Experts of a small language model.
Size: 8 layers, width 224, vocabulary 8192, 26.8M parameters.
Experts: 128 experts in each of 4 layers, 64 SwiGLU neurons an expert, 3 picks a token, a shared expert of 64 neurons.
Training: a variant of SOAP for the experts, 4771 steps.
Below are experts of layer 2 (counted from 0) of a mixture-of-experts language model. Rows are named router (the router's row for the expert) and show model dimensions 0-223. Each number is 128 + 24 x the weight over its row's rms, rounded and kept within 0 to 255. Numbers have three digits each.
After each expert's rows: a language model's description of what the expert responds to. This comes from a sample of Wikipedia text that the model never trained on.

# expert 4
router:143111154104131119145166088133137150160107132140133125138127131080156121107109119167122127074135122117113097135136102163100131102174169098111093124117080145113110102124129157112131121127111159120135138122153138149110134118101127117108132099085136090163111109152131157144150100108116196130147109124151118123159130121136127079153143144113168088112069095119126109125105157158077159136166144132102138072120175108079120146180161098134126098148109146119147122128151112146096140138147172088098100119123115145128100139088141137083124146165132099150137124144118106123117115130116137105103135126150150122119178077103110121132184110083119142131110124116137141110167157119109151101083
What it handles: Capitalized first pieces of place and proper names, especially after another name word, such as New York, Tampa Bay, Telford Town Park.

# expert 63
router:114117128123116175142118107101124136100107121138150085168107118110172128136117130169125145086121139121150099159135120108144127131157163153098088139137109172120136147129122160105106151082131159134105134123142141105093102114094108107150094155117169115122094120115151149114106106089134109121139106159169150095172157108158130080126141136146161108121084151115111119091125159150107182139156102181106115122158184127153137177186154138148131090127126155142107099141119097137090155144154161111101114141150124120117089172135091147096086160153126144122174111132112124135098152140119151114125143150128170129139165079088112131158174135117154109137145111131134124098135128131125131110141
What it handles: Two-digit numbers in coordinates' minutes and seconds, like 45′52″, plus track lengths, years and figures like 3:54.

# expert 30
router:133110088125142117137118140157134120122116099120117148114113138132135121137106112110115164105116137163134134157161124140122135140113099125156126171116098150128099119132161071164135146092154133100107133123109140126098130129142126166163119147186158098100140145126145140106144102146155123142142137060127074107137133132111098096136099148178135164139119091112156147168156166126105096112130105153158107141119129151097078086114156139136178119105089134129155112134119133151162091155121122098099193143142129160163151092110155147144108151134154158148118104028128131095109142107120117137137143139091128127124134121165153177129128125160093143105133120118154116163099114118131151159109
What it handles: Everyday nouns after articles or possessives, such as home, back, man, father, passenger, plus inner word pieces like mis-man-aging, or-da-ined.

# expert 46
router:120107171100096162140139105174117136147130135102120111139115123110150117144090104152139129095141152113105104111132137164137124104139131127120089122102090167176143099151117106134137103114118137148139106103114135123144119111078135098105125128113135106173086093157112134118163094096112153127137131151190151130194141162123140141136137169150168109116125126149124107102095128143098149161167152152094122133140127124103066145195131136126101083150069119115130115105148105137105120136179151108110111155134129131102101128108122139061080130157124169130144136129138113143121117159119148119117121146121162105115174134130109139137170110113115145133093091128156118105185143134115132150083
What it handles: Capitalized opening pieces of surnames and names right after a first name, such as Tom Spinks, Kevin Montoya, Shawn Marion.

# expert 0
router:106132112124163125073163119123136143158113145109132103111083098093169108176146091125150101105121120131117087150142121123127114145135144129159099097112153137121115143123110135165104149108103084129134141172107097109124116108140106144117137142103116120092132143147121139132124148107099107123147138164139141110080125138115144147138146140119141116133109097128120100110071111052118116129106175098110120137169102140115112099104173133143109099089145143150160146094136136157149108149168138142142167131073137143103161165116112147128096141089117119113122153158135118123111129108128147074137147159082073161132124076121106111095133091094125161137146125119115185177143131167151138165136
What it handles: Award names, category words, film and music terms in filmographies and honours lists, such as Best, Nominated, Outstanding, film.

# expert 20
router:137095145123128152143116114116159135165104137124130114134096110096149116134079102154107115117146165129097109143165082122105119135157148116144081135115071141105151144128103138119137148118083144125151147122127136098123136133118091114134093135115120089133089113144139152129134097094124139132134123132152128101172161092141136119123142139092176099137105115109128125098093143158086150155163132155112110127155170109161120167166153143138120104146112143137127116109139105162112152156161154137066114103170120109099080166103112128062095152133158094152165116143148119137127150122116144094105133178150174123115140088088089119161180105089151145121088109130110122093145129108112141124103
What it handles: Capitalized first syllables of names and words (Su, Pu, Mu, Lu, Ga), Slavic surname endings like -eva, -ov, and table numbers.

# expert 50
router:143099143112130167141122107120146133151112129134124111131116118093152131130102119155118115124138150135113101155162082109110118134153146123135089136135093151100130135127114146122126143104085129119160142127116129102118139129108099102110088136108133104119082125130146158120136103108136169124138123132146113099154138095140160110124169133093162096129105095107128133091119170136087145143153136171125104119158182099152127176169151140146139123144145154124143103123116102153109163162150167153074115094179117111107106159119106124061106162148128106174171097146137112143137146122114143098111139178149156121109130062066079134171159107100153154122099099128098110093138131101126156109106
What it handles: Closing equals signs of section headings, double-space empty table cells, and mid-word pieces of verbs like den-ou-nced, desc-rib-es.

# expert 53
router:158131120121102118163164135109122143055151160134111105122113110135149100172102166154122142133149086140148154120121185136139111115120160123152108066080152136101092145080132133128145145157159127124125151142120116126153130142086135117129119154092128117165137162177097110094168144131105127143146180152108115098106144109129126147140144129107109109147129150100124167156154109142108166135122148093148109118101102170109126084163084143154137093158125110172137132121138109119157130156128105155164136105149080131100090157114136123125147119142158135107090109137153145180141131103103169114140097126091133140131128182153129143114146101159122149170164137112099128158116105136109125152119
What it handles: Closing parentheses, quotes and brackets ending asides, especially birth–death dates like "(1914–1974)" and quoted terms.

# expert 31
router:134154145115084162125134163153133116082132139119148131149117101127110091159082189080094131134120092147112097138142186192142125123153124123135117131140091147143104132150164125117091130136128138139149094137132125123131148161154114168176125101137164142118103140155111158111102147146154079117063107119104151128132125106161149131153073107109117130151146122128163154098175090123108114152121124091147107134110157163100069149080158110143104120145141112147147143155142157100089164135120136139166143157115142166168106133098100140110117131089141140139104121132131111157111161112156119119110108148106125123149138103140144103103129134126109139095105080142120113165107121120156116094115
What it handles: Personal pronouns he, it, she, they, him, who, usually clause subjects after commas, periods, where, or making it.

# expert 6
router:116124134126155144141145106132151163140128123132134118087125115098127131120122136144135080105130122133128094160130100122121135102128154090154113110063101145121146130129087144102127158158099131128152159117127161119119139103147105131089127148080129129146146123115150115163152083135132141130158114157186088079167108096121100143140142127106174117134156123117104122107119149139077115142177157130159109095117159087112121105126169142140112139116127134082164101144151106150106154157148181144172134094108101142126109155068117142092115121123110104138184153143146105143138142116117111085150130191139129167135172091102096130143176134068135146127128139134145126113171138129111119105120
What it handles: Opening parentheses and brackets, plus some opening quotes, often before scores, dates, loan stats or birth years, such as (0), (25–15.

# expert 56
router:121134135125124136137140129106123109136122126131116108132118146136118121149107092139129118174183162132119129170150120158146147083161172144147119079104121121169115148114132068132161147105111104148108144086078164143140094134125110141133136109169107148159106121147163153100191089157105155100153136162110087119097153129152142133147137135104113107131149158146106122113094154134096155141160168123120132128129131124145158134138121148149090097166135135115086198098122104128144109144166146139154155164113119157171121106125086119124100162121106167121161131165126104131121155131134147120135131144161109095126142103135134143148128125114138076157127076162144134131151165178088143131082
What it handles: Single capital letters and letter pairs inside abbreviations, codes and names, such as RC, DC, O'Connor apostrophe, C-é-dric, MLW.

# expert 27
router:152147185132138127155113094108128160144145113106143145124099109062148138128141145165122078129149151129176120151135089116159125121101092132130122106110116171121098134116137133128162145097130162140141136134139147112116119104080140114157109163163112114160093120149092138091134105123108169115131126132113099152115126131141142083112146113142139148140081095103119117098106141149098097171143149183089126111140098129104163158142164152099143121128167106118150125098153124135136147155150143116094105095168110130101090130079116119144106144103135123172182145124158140139147134104162125093152080137084126151105121138147077132158157121118142132131148094111111183110143114108143096140089
What it handles: Pipes and semicolons between numeric cells in data tables such as population changes, player statistics and climate figures.

# expert 25
router:095132119124099172133107076138143131122112151146115134102122121125133173122125122088139127147112159120137110143138091154133109141079128179129102140129094095123110135124135131133132115146155126132131126093103123155146155126096132184170116152154190082098141147110170122101107125141152125105119120165114090120124115169062149119139149113167107146131150183150123133157130149142136144129111099137168130142129113168126123145125114104153108140085111082133143183145103170114165129134132148106102133152113134100119151103098095164165158102103150117117146092077127112106101115121145160112174141162084144180137137104112090105099127118115126120101176114109090122142146155104104098133140
What it handles: Determiners and number words after is/as/was, such as a, an, one, two, some, most, plus well in as well as.

# expert 47
router:114120094118166110144110080133156126125112161096096112193154143140133123111179102102118177127133085123146090142119090086171111141097120165102132118124096115126135125136135149164080095158140136098095116129116095114120151163084134148109151121150120110163164130109142113168100121113119136129127116154157111151080110160133132134107149119155157126117150137127115111080094121127124075145092087133129115166156138120144121154115118079094096119083132110154072142137127161129106085116118153134136150142112153126131153149163119102131133098090148132152117120088139108119128118101113125127144102119069110135117166127114130101080098167115145117101140159121128154166135126089133140162148
What it handles: Past participles, verbs and ordinals in biographical prose, such as first, included, used, made, such as, written.

# expert 16
router:102102087137094127088129127107127137139129158123120098102139109161130110112156089152132125126120157149128126136111121184109144116138156106155124129086091117102069116135164084101165145108092108145142093123139153118125105077120127110095144115152154133103107143115153127088185111155146165078135134079110118151084131122150149087145146133122147143105138111118091128129166121086151152137109143131130133102123118122122146067128159107135144094123100140147107113137121122122123131143101135071139124089129096111155080087128145118145096122121122154120182105111134098112142143164175138171118163084158097086125106134127101176126132111120112120111147131178128101124093167152125136123106
What it handles: Lowercase pieces inside or starting common nouns, especially second syllables, such as sky-scrapers, cry-stal, prim-ates, car, water, season.

# expert 54
router:141100137125129162147123101125156134149104117136124108125111112109158133132102110155131118108138160137112125151171090106105109137157153116136082149121073154096131143134096152113118129112088140127138151130118147106120133146122094108131103126100123094127100130133133152129138104108136168127133128135145111079155142101142150107135160127101165102126093093100117126117114155158081153156151136163124100125167179090137127193159154142157143112147139153130133113130128102161112169160138167155081113089176110113103100152112114120054099159125118103164160107143130108141128157120110145095121150184152166130116145082080089121169172105094157145135107111142101127099133131110122151123100
What it handles: Mixed tokens in tables and sentence ends: pipes, closing quotes and parentheses, award and medal words, and the piece em in condemned.

# expert 44
router:126100131116133127142150108101136167149093115116111110099095114112158123126098120160127135091120142116096121149176092122087114125150155106149095137121074161085128143139114141107144151111089112137156146100118151120102137137102101129115114129121125099134112131139132144144120107107140168128145110139153136082149133094127152128136138154071165076134079106112140113083101141153091147128164152176145132106160154092124120163145166124145100105140142144131129120130118106160094153145122177153095115080142093125101098147122135134061099140109130114172203124135126111158128159124101128109110142156144158158115156084111072124163173124084136133127128116115124133110134142107109145117095
What it handles: First word piece of capitalized names and titles after of, in, the: New, War, Jud-gment, Jer-usalem, Rem-ix, Harry.

# expert 14
router:131128121129153090159112137138143143098128097117116142127108185140155100091126097119125155138130095154141115113082108168147093104085142146134127160126142115117149133153161091154131129119101139102107122135140123118117143117141110118164108157169099088167171153126140107116120147098094161143148114067112058096147145156132108138127130108124109179163067094156133142147119161144143114063129129095088118095106113111126160119106133106135159112152126165141134103161124137117110070106094138114107115108131116139142109134155180098120142119148147139089121162141104148128132114135151151105119142128076077096145165154133171150100168124145141134136114154114133119119124134103110133136169
What it handles: Direction and town words like north, south, city, Street, Central, plus suffix pieces such as west-er-ly, Wood-st-ock, East-ern.

# expert 15
router:130125107133080114120147112107106150142163091085107121110147114136091140178077094123119135102125088144173152146090126107109164125157096143130144106132142176146113120149109123161119167128145130090141130114133136130122114129122124112090101110118126111146085147124170114138144136156124156100110171139137111142155150130151146147123128123148137133141088125112107125115138084154120147128134150134111142096097118130106149103121101141104149095091106149129150110140196086094137104133153183134162173100115112141089136100119146191147093170087133146148114163137145127164072122141147102087150128138143130134095099144170092128132138118129152147122084089141111139120130106182110099167119
What it handles: Pipe separators between header cells of sports and results tables, as in Team | Pld | W, with some semicolons in lists.

# expert 19
router:138109143115116163156135111116154145156088125126131098122103098103159134131096117162118122111125146142114104151169082113117106139152161110120088144122075138096119125132109131110130134125081141121153159145120137113123120150114085097130102140115127102120084130136149153129148104101130162125135118133135114083150144092155141101122154139091175083145098105112118112110100171154099154144157138168123125120154173105143134174155148151158148123147141151132135101129121107157091157162144157137088124092167131119100100159103119146069107162144120109157152124126152119135130152121100153094124141178158171118120145093070092115183150103086168150130095102126114125105134128113108144103090
What it handles: Tokens inside LaTeX formulas and sports result tables, such as subscripts, zeros, closing parentheses, Pld, dashes, plus scattered function words.

# expert 59
router:123105146100182135102146159133129100158128139120126117152135115153143177079137111149122143081095102091142152134188117132121147149129122131120126123099100161146127146147151111160124099105115126109131127113159104092083161137138157158100110132106126109099188137079128141128135109094150104135148156103127085131147139098147134123076127157143132130137108111153103148074130128131136116157158107102128153148105151116162127130126146170126137143110086083105084118115101132143137071126130100141172126079110131143140098163106098107131130124153135157132134127122147141090095119116121114153176141103178131147113089119120139138132144115118094090145162155156142112105101188121110107165078
What it handles: Inner syllables of longer words, such as de-vel-opment, assem-bl-y, a-ware, per-iph-eral, often before endings like -ed, -ion, -y.

# expert 58
router:144181153158085104110152108118064103084154068166170109129119106137124147161156163140135092119143080123153159127119180141154142112109134150137177122150162140164161118110134143118148141107124118103149165134122151122141133144164122123147124113145143135096141113145148088089123156097114149101163147084175128147119137092150128127149138151118134165123103145106136117165150087146150136150152112163174130153147149172092151103124125140095145126166127161108138129119106109137156160147139080139120146093140118155127149124132157122166094154110138123108148105141156102158172144097133136138128142120148156151152149160185152136102124145105123119102103099152118116116142154141103099108111
What it handles: Full stops, plus quotes, question and exclamation marks, ending sentences before a new sentence or paragraph, also in U.S. and decimals.

# expert 13
router:112147172113130120144157126129120098137124137111135139124122152129130081141077119126130112084144121093115169133132138146147122142113086103154133173160108119143123095124100151150087123136140125152114101136152132122088109138164123132095106167114112118136141140149091147154161149102123143158156138110120111189141109158130120118138148153116105136146097114210135141130095148129150166142150129120085166092154134087086151107150138138126132127118135161157166102115174154100100154139150111107094103104096141110120117139149111125174162108178174125146141125151070137191126123128134148118178126147104099137087139118187160093149120099132122122151097134119101105121117137103113158118130
What it handles: Word-initial or mid-word consonant pieces like wh, sh, F, ush, ess, often before -ed/-ing, as in Meanwhile, ambushed, survive.

# expert 7
router:152085148120157113124148176175133101115118154161110134133100107092159141162117104148115133116115120098120107118148085098132165074144158134157129102124084160145139165167114135101139143100144144130157093155151118163096109144102124127129112144100107088175101150126145089101146120108093145106140092128159184119126111110165142108181133115081109132123163146150096117128159137100121123132146135120112141107116117143105147144183169129121111126128099111107150092120104143102102151104141163121144124121097150105138119143076134164103116164102158116102140116116143120114134130143108139099110153115154121137132190052117106113191137121120155144153109115100135132096129129127106136147101
What it handles: Name pieces, country codes and institution words in sports tables and lists, plus foreign-script text, e.g. USA, ITA, Brigade, Orchestra.

# expert 5
router:164143173128166116168142103112132187146150078132121130140126105127148159137143159134115133131130157139153088156141097092176124124113095166146123096145136161141129117133109127131135139084118154127142125142105156112125078129103116129149105144133134116176079119134134103143146132106132153082117107106133064157167151128100152094143151122122111120129089090125097114100099104115140130170161176148090118098090133155144152167189142142128126117129140137115147133096126101104139119135141157129101136090157155155096098122091121107132103153110131140149154125118152130180089130140161136105097105141104132145172127129171140100168141122148144139127091078129110165129122115101126097143084
What it handles: Pipe and semicolon separators between cells in sports statistics tables, especially after dashes or numbers, e.g. "| 0 | — |", "0; -;".

# expert 57
router:139095119131123151156113109121146151152112121129139114121114109121150121123100113154135101111145157136100128137190111104113120128149143110154099132121059155111129132143091135121122130120076171111142145126125130102129121143120091107146088147113142106127112139135133136130150107125138149123148120124137123101161153082151153110139153130104155082131098097114115117134104167154088133123161145174113109117162172097139109159169160121150145086133137165126117103136113092158105164143122153147106130108182113107114094152115075120067116159125139114163161113132127109158123151127121145089115138180151162111111156087081067120164176103086160149114098132112101127097138121135122153098084
What it handles: Nouns like war, police, battle, attack, election, plus jersey numbers, positions like GK and FW, and weights in squad tables.

# expert 48
router:142113170118146072086132146142159162154130155138095069139096128133120118158112096165113117128117147109118171102132128142118139130129147161109100147107114102116098130153087116096116120118117083111166089147124109119154094101111128120140099147134098136110156150111135070103131165125109129097120120174125119158118137133152141141116118130114183147123131132121104194102154122136159117147156149160124144090130134114168144157123167120093147129100103157152126102101130152123093128136129116132119084106122069083143091092098126099111113130140106162157161151120124125114170143182109157162119151119159123113147096112127119124108140086111150147122182157167136111079125148123126124158109
What it handles: Inner pieces of learned and technical words, such as eco-s-ystem, the-ology, Met-ho-dist, -ology, -ics, plus research, data, Science.

# expert 1
router:164118116137162101118153087103123148160126084116133137107115143126130123151115116139106077133121077098103140112120131120088109138120146107147133137139169104159135139155133161125154117107132157148116142153141143173118096147095116147127127181125100119140166132131096130122169200100092118098161179127091094157107140160126068137144103191098137138163140136164082134102123140131172115077152180103109133108137149150141143137086100167131148111088129169141085121093155124134128133108149093149111118096138150115136123148128089107112111115158123124096144137123125113084124121138106142123116134098155113101086142121106116160142141105160146116116160152134117162096116111127131147128161
What it handles: Word-final suffix pieces forming adjectives or names, such as -al, -tic, -ical, -ian, -ular, as in Diplomatic, Australian, Ecumenical.

# expert 61
router:144103134121128161139121118121153143153099122138141107129110095099155140117104121153116111105134151144100119155179085113101103140147150118140075140116067136105125135130101155107111140121080138112148144135125155113113131138115088100144111137105132091121094126143136161125136101104138159130133109135138111084147138088143149106124168124098168101131101103120121129111099169162090154151153126162124118108152181084137118171155151142139136114150147149127127102117141106167093159164141174138085128087160112120099102154116115139055106157132139101168161106138133125147137145113109141095118151169162165121117134073086091117170167112092157146125102115130099123087141138109114141111105
What it handles: The conjunctions and/but, commas and hyphens in lists and tables, plus verb stems such as ste in stems, wear, feel, tried.

# expert 38
router:176107136111157098130144097116113163117122118148167153145119100137124147165100090121131108157145152136155124130125119156111152112161110109157119101112169128135148120104106111100161148102103149167118107105110170134107119122151110118156131137135137155129138141130113141107144098115107112094141106175159103088121164107118142127146086160133141094097143111131090118087145119090106158104142099081128184173139143153150147090082146104153131106155120109143076173151110075129142098128147140110146118125145146149157116130182141123090102161119060127143131157125140114112103152139134146100079134131127123115138167125123149184148158117152111069157132097110120125119126123136100120158096
What it handles: Vowel-ending syllables inside personal and place names, often Romance, after an initial capital: R-ona-ld, O-za-rk, Vicen-za, Pin-ho.

# expert 35
router:102091124118131085123122099130142133141117130073109125114147149100134113089135069118114156109086117109125134151152131122179120136091090099090158119097118113111134134136159116131151094143120130125109154101096118151091127135069134097146159140121106111166114127116160083139118099112128121154167108109146090102137112132142126111137149131120132083183147142144105147102069103129106082129146085113177125122149124114148128138127124143136119155091114103144102148103103170139125116117131158115129083153117112086099122149143113157100122086126148131164120095108084108139116145112098157133142145131101148124116163078152097104077119178126139080083131111121136124159159142117093150158135
What it handles: Adjectives and determiners after "the" or "a", such as same, new, early, local, final, especially "of the same name".

# expert 60
router:136096129119144122126132134098128160144120111095123156135090133150133117134085103162128095107134121141104154149155166196126118128119122134121118156118126169107107125146112127148099147186104144125115114107111110120132115084099103125116139131091099113147089168159142125126140144090089146066109145092139078117125125147116143173104136115101110068113128123135097133154101148126065131108125134105145132097104157139168116117099158171135167118124095140150148161113117128136120071139131117152129181135117139120109187110095112160130133129128147112133119186164140108140106138138114125123108163155129133104099094112095125148135103077110134121141088152112114169116121151191107168133120
What it handles: Column header words at the start of wiki tables, such as Year, Team, Votes, Result, Event, plus list dashes and Medal record.

# expert 51
router:108103109124151091089144117129136088127143131152093134122110138154145118145145082141121130142067159092140162151118104118098095111120099130153112128126132096113140139099148113138149063153116147142130108133151130157172114124114130197146093158140105097144171118111095068108126121118148087104159125102105116138104113097144072095126131149124098137166141124153128102107132144136115080109135134110090132096125135105100119159135140116139111128065124160153120112103160153136127144113127113110146095157097127106129144139138167097119149130150143130144093128115095169115146101138183145158154144072099131106165138169114132120110092131132143140121145127082109145154096147105160156131171
What it handles: Nationality adjectives like American, British, French, and adjective or noun endings such as -ian, -al, -ic, as in humanitarian.

# expert 41
router:133101130119123155156121109119134147154101127124135114128111104104157127120094117157114125107140160136109113149183072118118094145152148115139085139109079145116134146126088145118130138119093150127154149129121139104110131129113105099143104147112122097132090140143153142122148097095124158127135128128129109095145135094145146100133163139096162095122093094104123124109101153158084150157162119156123119130157179087144115186156146144157134111144128153117139104128129105157104163164140161147093122093174104122104101148117096127064100153136132110178164107123137123146148153119107143100131137182150154113114142078083057120169165112094160154132095112132107127093137134110124141107100
What it handles: Mixed: name beginnings, writer nouns like author, poet, critic, verb stems like discuss, plus some table pipes and line breaks.

# expert 8
router:195111100099108080118090119125138127153144111127143120147129123145145119156135095168113118132133135139149160149117175178108118072152116125141116146125106150171116144099118085092087070158134130102117095124124120146148089114160130118116129127096121168136143112147089154142161133110136118122142078116137121132083136108125127125131125097101118125132106148162128116092100099122124124131149116097123196113159109118130163112099131133150165125147082143114137115099150081089160128128136133137101121105166147157098144156154125115117126145128118094116101194148076155153145143192130135122135143080118098153112174140095158152119142118124147121143088143100112112136134154135146102092142
What it handles: Short vowel-ending syllables inside foreign place and personal names, especially Japanese and Slavic, such as Yu-go-slavia, Mont-go-mery, Tokyo, ō.

# expert 37
router:170108130129117164149121106123133118144113118141128125113099117076154137152106119162102112116137151128105118164184110128104113129130140113151082148100070147107128134130130141106119116139080138140155146125113117145124108134128101115153092122110148099133114122147132138126130116107137168143124149145125110122160149091134112112140155125081181095152096119118112117102108166158072132171168115166124119090144184111134112190151175134130142098132126170103153108108162108160111156140124174126093129106144098118125089150123112123066091167144147109142176115146131100135135149132108148114127142154157169101144146072087076134147143120104160156149120102146107143114147132111118145115089
What it handles: Nouns for governments, organizations and fields, such as government, company, administration, Director, research, plus place names, years and LaTeX braces.

# expert 22
router:115110145115135104157136108124122138119104118105141132136125134109156144153119126143131129132134064125137137083143147140112132156105125095152133159144180141151151125155140174187163125106191186129115137163150094182114094140090143117139118124086116119152174129114137142104117165102135096149136139086121078153153149150115047114131129175099117098158103143164144144131092121128145131129140114148078137083085133108083120132152135147118142112118110139115152126105191111137121141148150087114120110111123137125153105108141131067165130102175155133129152136117103169109133109125125098094126133091109117124117120135108159186112138145122134144131127135137104128123113099124124131149168
What it handles: Final pieces of surnames and place names such as shire, burg, berg, town, nt, st, as in Budapest, New York, Copeland.

# expert 40
router:145116170112145128140122150187123138121140091130128107122100113091159140145111117147119112149145130110139129152162149153099143122136137132134097097126125147153137143145133108181170087116181124077137116088136146136139103154136126089082111089108127123151107103162121153136166116131099143131111160112089102122111130118117096095141146152103116118114137153107144102090088146142081109093149114158102181136099140116099148136159149171147112072147114163147127133101184074136174113135170110129114099125159129143141117101107131076110095105117132108108139164111081184173118130140100142084130103118122132118137152140087136121144146111092139127152100102128137151118141120120108126112158
What it handles: Middle and end pieces of Spanish, Portuguese and other foreign names, often accented, such as Hernández, Chará, Dundee, Mohammedan.

# expert 18
router:147088131107115153166133079109159119161106118126135110117106107101151124109080132177088120083153154120098105151176098114101120142171151116138084136114083144104125135131099145108141135101105139130147146133121141121130129118103094099136107127107132102116107118139139151124121109103115158123131120140130118112149130090150127124137161143068160100126090098113128113122106165178099150152171132152133120121140168102111119171145158129133130100136132158111142101135119112159095154161127156127085119085138109124108093147101114142059099146133136105178160107157131106132121153122100130106125139163165174128124150072064084139150161108087146146122106115120104141107139124111129160117093
What it handles: US states, countries and place names after commas, plus law and government nouns such as judge, law, decision, matter, politician.